config.yaml
n_layer: 11
d_model: 160
n_experts: 128
experts_per_token: 4
d_expert: 64
d_shared_expert: 128
activation: "gelu"
moe_layers: [1, 3, 5, 7, 9]
router_score: "softmax"
normalize_top_k: false
routed_scale: 1.0
balance_loss: 0.00254
balance_bias: false
router_z_loss: 0.001
init_std_router: 0.00667
lr_router: 0.00216
n_head: 2
n_kv_head: 2
head_dim: 64
vocab_size: 3212
norm: "layernorm"
norm_place: "pre"
norm_eps: 1e-05
positions: "learned"
qk_norm: false
attn_scale: 0.125
tie_embeddings: false
parallel_block: false
extras: ["capped logits"]
init: "trunc"
init_std_qkv: 0.0395
init_std_o: 0.0084
init_std_up: 0.0395
init_std_down: 0.0084
optimizer: "adamw"
lr: 0.00212
beta1: 0.9
beta2: 0.95
weight_decay: 0.11
lr_head: 0.0113
grad_clip: 0.5
warmup_steps: 216
schedule: "wsd"
decay_fraction: 0.845
decay_shape: "linear"
final_lr_fraction: 0.05
batch_tokens: 131072
seq_len: 512
doc_mask: false
train_tokens: 549900000
steps: 4196
dataset: "wikipedia_en"
Below are experts of layer 3 (counted from 0) of a mixture-of-experts language model. Rows are named router (the router's row for the expert), up (a neuron's input weights, with its number) and show model dimensions 0-159. Each number is 200 + 40 x the weight over its row's rms, rounded and kept within 0 to 999.
Before each expert's rows: a language model's description of what the expert responds to. This comes from a sample of Wikipedia text that the model never trained on.

# expert 60
What it handles: Role and demonym words like member, author, Alderman, Secretary, Russian, Nigerian, German, plus "were", in political and biographical text.
router,172,227,223,219,178,167,188,245,149,195,220,171,233,168,239,192,194,141,182,151,191,157,162,258,189,172,151,175,227,227,217,239,138,137,264,227,233,221,162,236,160,221,182,187,145,218,233,178,163,194,246,270,212,164,150,187,214,228,143,282,242,265,172,208,178,273,223,165,173,150,217,233,246,205,218,144,235,231,148,249,210,183,168,178,283,139,240,169,180,230,176,240,236,233,159,126,124,178,142,276,274,157,175,204,174,170,285,222,272,159,136,157,173,267,247,240,249,132,261,226,196,144,234,213,245,149,185,182,165,240,177,181,182,230,186,259,181,196,247,177,257,231,242,215,220,171,164,151,227,183,147,257,147,226,197,162,175,205,257,209
up0,219,228,167,196,218,130,190,218,197,203,201,210,160,220,174,214,141,168,203,202,207,202,188,163,246,209,108,158,171,179,239,318,224,195,271,165,230,179,233,256,217,171,270,246,185,175,245,135,229,158,213,151,166,196,219,195,238,217,229,202,196,264,246,169,208,153,217,152,173,120,184,204,174,186,240,168,245,233,196,240,170,210,100,177,252,233,198,207,182,187,166,185,212,275,219,199,154,219,185,206,297,151,113,164,205,235,182,195,213,254,157,216,137,272,238,232,267,232,179,218,108,196,162,159,130,147,202,245,256,180,195,197,200,202,134,153,179,148,209,157,203,215,209,181,188,144,197,169,167,154,123,254,157,309,213,227,133,230,220,207

# expert 33
What it handles: Commas, semicolons and line breaks in lists and album tracklists, plus word openings like conc-erts, conc-rete, Mc-Cartney and b-og.
router,178,232,245,222,179,175,169,251,166,194,231,165,251,173,233,192,206,155,160,150,177,166,165,265,184,176,159,214,253,213,222,248,142,133,256,229,248,224,158,236,161,228,173,156,139,186,234,169,167,191,236,276,219,176,159,196,204,206,160,293,246,266,195,218,176,269,232,179,178,164,212,239,252,234,218,138,246,221,142,263,209,173,182,179,274,160,248,181,196,224,181,234,240,235,165,124,135,181,124,226,275,140,174,194,189,168,245,188,256,119,128,160,157,258,234,238,247,127,269,222,197,136,235,206,253,149,187,183,173,253,175,183,193,224,163,240,174,203,248,173,263,236,249,215,223,157,162,170,224,187,155,251,157,222,192,169,166,185,250,218
up0,120,291,233,241,159,191,224,239,208,224,170,154,185,174,244,232,136,170,219,175,193,159,168,222,207,213,164,171,164,244,184,142,221,215,218,224,173,279,149,197,111,179,187,244,209,230,222,174,121,209,198,208,184,174,218,244,271,192,169,171,220,241,176,231,190,198,181,153,201,216,203,226,209,246,241,214,208,233,166,238,171,118,132,183,194,248,238,167,177,90,119,306,217,234,254,139,200,145,193,204,183,246,150,152,234,194,237,192,254,174,207,203,189,158,190,284,240,236,184,291,243,182,168,250,185,160,194,209,217,254,194,220,224,234,257,226,103,271,172,103,190,221,274,218,181,219,207,166,206,145,179,201,229,192,241,182,153,193,191,240

# expert 21
What it handles: The verbs would, had, could, took and did after a subject, plus capital W starting names and odd pieces inside Cyrillic text.
router,176,228,247,211,183,172,177,260,164,207,213,169,242,174,240,199,200,149,156,146,192,155,158,256,170,177,156,181,235,221,194,253,130,123,250,228,245,226,156,239,146,234,193,178,155,226,226,179,180,191,237,269,210,168,164,197,198,223,168,290,250,273,190,198,178,260,218,156,172,170,216,251,252,216,217,137,240,220,136,233,213,173,168,175,265,148,256,175,197,214,184,234,236,236,150,123,147,179,129,288,269,147,173,211,191,170,223,203,248,137,126,163,162,255,242,226,242,127,258,233,189,124,241,214,262,145,185,183,169,250,172,178,194,230,160,240,177,211,232,166,266,236,240,220,220,149,163,160,214,180,163,244,151,222,191,170,174,215,265,212
up0,132,235,222,245,100,144,129,194,250,242,166,177,197,152,196,247,146,174,156,125,138,126,197,252,212,190,151,175,164,273,182,166,174,207,164,273,204,245,146,180,185,206,224,194,161,225,248,190,198,193,212,237,242,192,144,236,212,225,218,202,209,225,151,248,131,235,254,193,180,225,149,246,276,271,261,200,237,250,178,184,170,189,196,207,218,144,184,118,173,154,178,256,280,194,211,166,207,166,178,206,245,134,224,207,125,112,192,151,235,197,165,141,220,216,228,244,234,147,220,229,230,232,171,221,183,212,221,206,195,252,189,155,182,214,202,241,184,261,169,182,228,243,233,212,214,164,140,168,259,207,174,266,145,215,246,149,115,182,242,237

# expert 57
What it handles: Table separator pipes and numbers in table cells, plus interior word pieces like res-erv-ing, ent-ertain-ment, arr-an-ged, New York.
router,175,228,233,218,171,187,176,236,175,203,205,179,236,171,240,178,214,141,172,153,182,168,161,250,170,173,139,183,257,232,192,242,136,122,267,233,244,228,152,242,166,226,182,183,142,193,232,172,177,188,266,269,228,177,169,199,211,217,139,274,250,265,183,203,189,275,226,163,182,167,209,247,256,210,225,140,236,218,133,243,220,174,174,176,272,146,247,175,190,231,180,231,241,234,142,135,139,197,146,237,284,154,175,212,182,175,248,217,262,153,121,169,168,258,241,232,248,117,252,230,200,133,238,220,252,149,188,172,161,249,158,187,176,227,170,228,179,201,256,184,269,228,253,212,229,145,163,150,209,179,149,259,144,215,186,175,174,208,241,205
up0,180,250,152,216,200,214,106,165,210,221,196,195,212,205,210,218,229,192,203,233,148,163,194,234,197,201,159,130,180,276,168,184,135,272,170,204,205,205,157,274,167,220,198,217,155,118,238,163,231,235,214,248,236,227,237,188,177,187,202,236,284,206,207,218,210,174,204,121,211,198,171,247,223,221,192,177,231,149,220,219,174,241,257,253,264,247,205,98,209,201,154,251,238,198,148,259,184,148,180,215,313,228,224,219,148,122,229,181,189,214,134,197,227,263,212,202,280,222,194,244,134,242,196,236,175,232,201,174,262,242,164,140,167,153,233,210,148,162,185,119,195,183,212,217,172,100,189,166,178,101,212,212,215,177,246,211,238,240,146,237

# expert 0
What it handles: Word-initial pieces like comm (commanded, commander, commissioned) and capital L in names, plus "the" after prepositions.
router,172,233,234,222,185,169,187,246,152,204,211,179,234,171,242,179,203,155,166,151,192,170,165,254,172,179,156,184,239,229,241,240,139,128,268,229,243,226,164,235,153,227,183,161,140,217,236,167,181,178,235,275,219,162,148,201,203,223,140,280,255,272,181,200,179,275,232,173,169,163,201,246,249,212,223,137,241,217,148,252,209,175,169,180,274,140,237,179,199,210,188,229,230,232,165,130,142,179,142,267,279,145,170,175,190,160,250,198,251,161,124,166,162,269,242,242,249,115,265,227,207,149,244,205,238,143,192,184,171,241,173,177,191,232,166,252,176,212,232,184,269,234,252,217,226,153,169,149,223,190,159,254,149,217,218,159,172,226,243,221
up0,185,252,275,202,155,187,164,186,128,185,262,135,202,138,215,205,159,150,197,171,182,219,164,219,189,173,188,137,182,236,231,227,183,167,195,238,233,195,104,247,139,228,145,171,219,222,224,123,188,190,238,215,181,159,174,226,231,245,151,229,267,231,96,263,167,202,243,233,196,149,236,249,222,275,267,134,266,155,173,211,174,160,186,193,216,188,235,146,226,184,174,199,228,191,161,244,131,167,188,204,204,181,181,191,137,208,237,196,233,188,180,131,213,204,256,248,156,163,230,275,199,178,194,263,224,194,163,166,240,196,208,177,122,179,165,294,207,220,180,223,274,159,261,148,215,184,161,135,215,146,210,246,154,222,177,208,128,179,276,230

# expert 53
What it handles: Articles, prepositions and verbs like a, in, be, are, plus word beginnings after the, such as Tr-inidadian, j-udicial, r-ival.
router,173,227,229,210,177,177,172,238,150,204,218,168,249,169,236,186,199,136,180,142,191,164,169,247,158,169,148,210,225,228,208,248,129,136,286,228,234,220,164,233,150,235,173,184,124,213,230,171,175,192,225,276,217,184,158,203,206,209,169,285,238,274,177,201,174,259,229,167,185,170,197,248,243,219,208,132,247,227,163,263,210,168,165,175,277,143,250,169,195,215,179,239,235,228,155,138,128,187,138,255,284,141,197,190,192,152,226,179,245,128,134,163,163,256,241,237,243,126,257,227,203,157,251,222,248,155,191,183,170,254,186,203,189,224,138,251,163,208,248,167,263,224,251,222,226,148,169,161,230,195,161,267,164,221,214,174,169,180,243,225
up0,158,204,215,198,209,160,191,255,224,164,197,221,220,169,249,250,223,224,168,211,123,213,181,225,161,191,154,210,172,225,230,239,84,228,256,184,197,176,189,259,196,209,211,224,223,167,249,192,186,220,252,204,200,145,149,214,245,214,135,238,202,278,158,206,154,221,240,160,201,179,201,220,278,213,197,186,225,248,219,165,201,202,209,196,244,207,256,179,187,172,182,199,221,155,216,204,196,206,150,176,274,186,148,235,173,168,190,314,196,244,169,192,105,195,216,217,272,259,217,262,161,173,161,169,109,202,137,131,226,166,188,183,186,198,209,184,162,214,184,106,186,295,241,231,186,166,130,206,272,179,157,241,79,197,235,228,103,182,176,250

# expert 32
What it handles: Month names and numbers in tables and dates (Apr, May, November, digits), plus the words end and home in prose.
router,169,229,231,214,168,176,187,250,170,204,223,161,251,173,240,179,205,139,175,142,191,167,168,257,172,170,147,191,223,226,200,237,136,128,242,232,245,222,157,243,154,222,193,174,138,221,238,171,177,200,207,282,226,178,172,186,202,223,155,279,240,274,171,197,184,270,230,175,169,161,206,255,251,199,216,136,235,221,145,252,225,174,173,173,282,150,245,167,196,228,181,243,232,231,159,123,152,166,148,242,271,138,171,187,184,165,208,185,253,143,124,158,158,258,243,230,248,118,264,225,198,142,242,203,258,145,196,181,183,258,181,203,191,229,158,237,164,212,214,170,267,228,245,220,229,141,161,145,223,191,147,265,139,233,196,173,168,188,252,223
up1,191,243,213,238,194,256,145,182,201,225,161,141,199,151,212,299,175,220,205,206,197,232,134,211,129,129,185,205,182,221,172,210,154,189,168,203,236,193,171,217,226,241,183,189,157,165,220,165,199,208,188,233,289,183,175,220,264,248,217,192,180,208,130,177,188,210,176,212,200,116,225,182,240,200,222,169,180,312,176,234,248,239,135,209,172,184,260,160,247,162,227,186,195,258,178,249,189,204,259,232,287,184,233,206,104,150,138,160,180,205,239,204,214,201,201,253,232,174,229,264,171,191,247,217,150,198,256,232,201,252,154,245,196,205,128,106,151,188,153,146,308,214,194,207,179,131,191,214,223,185,176,267,210,283,124,236,159,212,207,224

# expert 8
What it handles: Pipe separators and numbers inside wiki tables, plus word-initial pieces like expl, pl, Sl, Spec that begin longer words.
router,174,223,232,231,170,170,176,253,170,204,234,167,236,169,240,175,202,152,173,141,186,166,163,250,175,177,151,191,243,221,176,231,135,134,256,225,242,232,166,243,160,222,184,176,141,188,223,189,177,196,235,272,220,177,160,187,213,212,156,266,242,266,158,204,180,271,226,167,171,165,213,245,256,205,222,139,247,222,131,241,221,171,167,186,268,157,249,175,195,228,183,237,240,231,154,127,140,183,145,269,276,151,177,201,181,170,236,203,281,142,123,163,155,255,246,243,247,116,257,227,185,134,241,213,272,141,185,174,162,259,172,188,187,228,170,235,180,205,241,169,272,239,243,210,224,157,162,156,215,192,148,249,156,217,184,166,166,196,262,209
up6,212,221,251,197,209,199,182,213,221,184,204,160,267,220,252,203,106,186,143,195,136,170,238,216,214,214,172,223,139,258,222,179,173,198,185,232,229,244,147,175,221,237,193,251,182,211,174,77,157,153,189,190,177,141,176,250,191,252,252,182,234,233,172,219,168,211,235,176,145,126,202,203,263,159,204,210,215,239,131,235,186,174,128,196,173,168,253,143,210,154,176,214,202,247,131,230,120,192,211,190,196,163,150,191,197,181,261,247,176,149,201,253,159,206,278,214,234,229,161,255,163,127,204,235,192,129,59,195,204,257,232,183,145,234,227,148,149,164,172,208,229,212,224,213,236,222,141,150,211,169,186,238,186,201,214,200,144,244,286,239

# expert 7
What it handles: Pipe separators in wiki tables, plus word-initial pieces like mon(ey), Mon(a), coll, vis, and sentence-opening The after headings.
router,178,234,230,212,189,181,180,238,164,195,219,170,239,182,244,197,209,154,164,156,183,163,162,261,178,168,153,184,246,216,197,248,134,136,275,220,245,230,155,248,157,224,175,170,154,217,237,168,173,208,246,270,217,168,162,200,218,231,144,276,239,271,165,214,175,266,215,164,174,178,195,255,249,206,221,148,239,232,135,247,215,170,176,184,274,146,247,171,193,212,192,230,240,234,154,128,137,181,136,261,276,151,171,168,180,169,232,196,261,141,128,166,154,254,246,225,246,110,270,225,186,149,246,211,258,138,185,182,172,247,162,186,191,242,183,249,179,204,253,175,275,223,248,216,223,156,175,167,220,185,158,252,148,222,193,162,163,208,250,223
up7,144,257,225,213,117,201,144,212,214,214,153,199,184,117,245,189,217,163,186,179,134,195,186,206,147,169,173,170,163,261,142,222,211,167,220,268,247,267,165,218,132,269,171,209,222,127,241,165,168,237,168,228,258,177,161,200,219,186,161,223,210,170,154,237,110,228,230,216,207,219,164,215,255,256,215,204,201,317,152,271,199,209,141,145,216,172,220,162,239,177,101,252,231,233,194,172,250,152,210,229,216,180,224,244,159,166,177,225,203,146,175,213,161,278,223,235,271,203,199,230,176,213,249,234,178,178,176,236,104,235,230,214,203,248,206,207,167,195,212,142,256,186,234,277,244,186,168,153,224,162,216,283,208,209,170,165,169,203,224,254